Experts of a small language model.
Size: 11 layers, vocabulary 2589.
Experts: 128 experts in each of 10 layers, 2 picks a token, a sigmoid router.
Training: a variant of Muon for the experts, 642M tokens.
Below are experts of layer 8 (counted from 0) of a mixture-of-experts language model. Rows are named router (the router's row for the expert), gate (a neuron's input weights, with its number), up (a neuron's input weights, with its number) and show model dimensions 0-255. Each number is 500 + 25 x the weight over its row's rms, rounded and kept within 0 to 999. Numbers have three digits each.
Before each expert's rows: "gets" lists some tokens that make up at least twice as much of what it gets as of all text. This comes from a sample of Wikipedia text that the model never trained on. Tokens count by the router's weight.

# expert 97
gets: " |", "er", " gen", " Sup", " Gen", "ord"
router:460495494464526477473497483511514479504528485515454483513550520502510504527554482520508527495493512496496501507501486522503523547526517537495522458529502506527518511473479492530509537532494490552492491472496511510523574495525484545500544489472514501502528487514503515494498469484504504508497461538460476485496500467509532482520526487521511496492484489521516515511467481493473518527530465507528504523432477468536533473519533496506505487510485479513485466473503514529487526505467504490530469480488456511458506482528523541473449509464476559441524473552506512464520520506484490527497512558441555480485527466462465494532489492492493459541501451515522515498463515475534508490484508505466495493501498499476490509492517472499495519513443526506481539533518471455501503480528456
gate0:530480473486478462452505540518476481493530500491478520522521525503516507574539476517515501490445503478539441450503514496480531495492523518460512495498460488523503536493475499506469510542469502477528484503480490479509518475494497524489526473518511478512490515534527469470452529545498550509512544558509471484473477492500495526497529462493464472514526520483516497511502475525495450472420487485480501531539512496497473489512454506528533525483451522526506498525495512480532520439527482496549506524457504482502502477491446496518492504515511513506524502499479491487532528457485457535521524521488507477456487457494517520519529503518498503487513492516500503460463526527479483473515481508529493484522504505483503476507513509474576524527512479488528483527465477525498495476499522
up0:511538509545505549507495516534507544539496488471573490501520465510510540469476549482499520504521487505478507520489460548510468490503489553498521530465466461492493498479507499493466492493512520513489527524518479458491481504485513434497536550539539456481506515511545483519540500496481471450475477488491466491484493514509495479509519516489478543510455519503497499495489526502523540495498461490546516527509513561563504506475538506496460505511531521516525466458486505530510468480486503474539505490520457522476489529498520534497456497537484507469492523529549476534540468504510478504464507488524496490549513485498501483459481512499503511506475486503529487520496508504464465502508492479453520532495480490529488554535508484503518476463472519515525472489498506465474510526534497

# expert 117
gets: " c", "al", " C", "C", "oll", "c"
router:486519502518518506509493462484539479493497464501461485531540492452502477511532523491509478487517471512529511514480508519503534475507515495467498516513520521553523515509505509536519484522541473471511534536477502474498528478505486544457524480514505487480506546492516480492488509468496488512512485529463523479490450434496513504485559474514507473473519538485465496531507502498501485510521475494501506547466504492543460438509514459545509502538469480495507510510473510521538560495497505446524537503511477474481514527487533499465460481462509518468495519521488491493541491495495497511490500570481546464498507477509468520501516540519522460523474483459512513484451528511510493519490468532454461524477507490480577490510513524520506499484499511544522543511545507512515545503489488
gate0:472517478519503506517491508493462488487516513467536510503491518515481454467561508474489541489519477480456538485504480535490471513476547500510492496574498507483495501495545504452514511518471458469488514484516552495521518526502523526484493457493444503489546513489572499505499454506493533493511513487480466527472500522484480497526545535537463514478523498482481499488487490506525529506482505507500520537510545468502515513477493491492535478516494453515489498522496524504474523476499480510485460501510577530485486529471507525465506513544478516457515500529505451448472512499517453518513493508530512448528519499478505497500494476488533531520506568446494511471446535494474501477504492509516527531504504519464473472495500534491521519466509506510513553484516507514504468482494528
up0:521502486548489518513507510465476490513553489486535507495505484502484481546499520467508466496453485472479535477494504507483547506470502520471467561532472482482487525517499490485499504455463532445487482496458494501515495531509533461474595506444502527503525550502509487480456533480493529501525554503507460462452511526498529509534505453462552493529484513491519501509489484533507530449500537502485505508506508494484474502455478502489509447496523514516523503507492511518493516514502494520497476549485494539519514529478517467466445491539508509452513488521476515505550508495499527460514483505489459492448480496502564487535500503509479527479513521475500490498516472512512518495522448521525474496500473515502499460500471478524498492531491502511535510484483510492508507537495475

# expert 27
gets: ",", "s,", "a,", "e,", "),", "y,"
router:485457474476488522515501438483513449523520452525453552537497511471518498518549522527503508535525506482514509524500508509522503498517491551446500509508535528518497508464463516509537521493509459517496501521478509527507515483569499509450519486467541516478509484499477499512478482465482462533457478502474526483488467479487539476456501475509502507487505518516497525526474434477500477532516493500495515510475475483538498487503539485546526485539470481504506472478468508487493499507497500490474485472493496530482492533526508512479499518461466527490489458522496523481535531558492483509472501497449555495517515494516486457521546506510553471519532479489506511486498483477518527529543492498492466524525495469529501433516504464526517501471461536525508494512518490500512540483502458
gate0:517467503499518502477512516483502484487538481549482503526529511511528507517482455538487502562510488495466483554510472467525461515521490479489490501512472459500498473476538482481512418468469486460515459529461498500476502512497504506496479459466519506505488491534489480526518490487498493508551511457440499484492470483500546523504524496524540528471491520482504523501471509498505500501505489523463462492500440506509555477514524490489501502498532498558509494486536502532500527508555496454472506537472510524535483493500502568484502493444500495514491448498536491479483454522497541452476481490484467495537515515507509493486491472508538527447483489497506523569512480496486476499488540457506488504484503517508537481497519491481518510512482470509532541512497501523483524463538496
up0:462462531485484462472527471513498463492515520537443478449521480492532460531550496509508531483502557473538532488498504466482501487498509488508476552533516497505531488501505465504511465505532479476513471514502517511501479489483508501521493502528481535497485498458483463545458465464493519496489505523536492430475493534480489525503449504528514492507490512479494510512518493466538524481517496510492505491528494509520466553493508534548507478454502539489524467506483532495506560501499517489488523529479515527489506541536484485495494473487486487530513464524515533530518480549516550504540494534504534544524484457466527457496525481516508519475529536495495546560449494515506526496497519498468501515515495505517485511511536511514506475493482485526530462509499523492501522515553461

# expert 14
gets: " C", " B", " G", " P", " T", " S"
router:454504465489486482479533516438507479491494458527499496524519513464525499487544553470537520496501485492480513520462514509490521496534502523458506510520521559497537481478461470510505516538538458512529507480476521516480477492533482484482519465478556501497491507504507484521504470473465447526486490534498551464494456490484526504511513478496512503467508489471515559507485450486466457512520466501495505523472507492539537454566520476551521478488477487488519491500479506520514545494469480474534474507526495520506506504521495487497465528487469501463490443533505500499506505524469472508476463510486536452494513486539513511506517509541522467534538505442483508467479495490515506509532496506477462520520492472502501499547521500530529497474479498535518516499516512470478550505528488
gate0:498498500518498469480450529481478514478483461493513490495489496503442464519477509491498461533503488532491498469520502559506505521532497512551515516489464466538474503513475498517478458460485484483514531513491509562505496506496497519505520459522551512542515507453503514543513511468500483479461465513505535490487474489522465517500472501467477482500536542548504492529521532482508531501502494526531533509535550473523503495489531516548540533565497502483488480483516520550470481522473526508505517493506500472481492527481503494518468531512483461559489505467504500562526511542514553497500510498507531495476489461445483515517531486469491535526495519497510500553496507522515512490505489488494483515456512486491485552491473479528504530519488457491483458496498427519493518500498484
up0:441478518542486470507491479481470500493500526495469549467489484517517501465562502454513472520529515501499467465469530454511520454488499470469490514505527522517485576480522497527465486510480471543452500529506500502497505533487528446515539491506535506420529545507478511482505499498535479490506528526483492502495434508498495506531507519481499513490473478504570520503500538481511500444561494475526482515486519522514540506500487502457510467486517485514529547517496485498495495553458532490502484520499488522486498450496494511468541516495551531505531498489471506481527503486449509525538498506489512490501529522536542523535501522465497493508474478523487463492474505476499517497508508528477480512524491533491498466497526491532563519508502515503481484480510518502493511494504489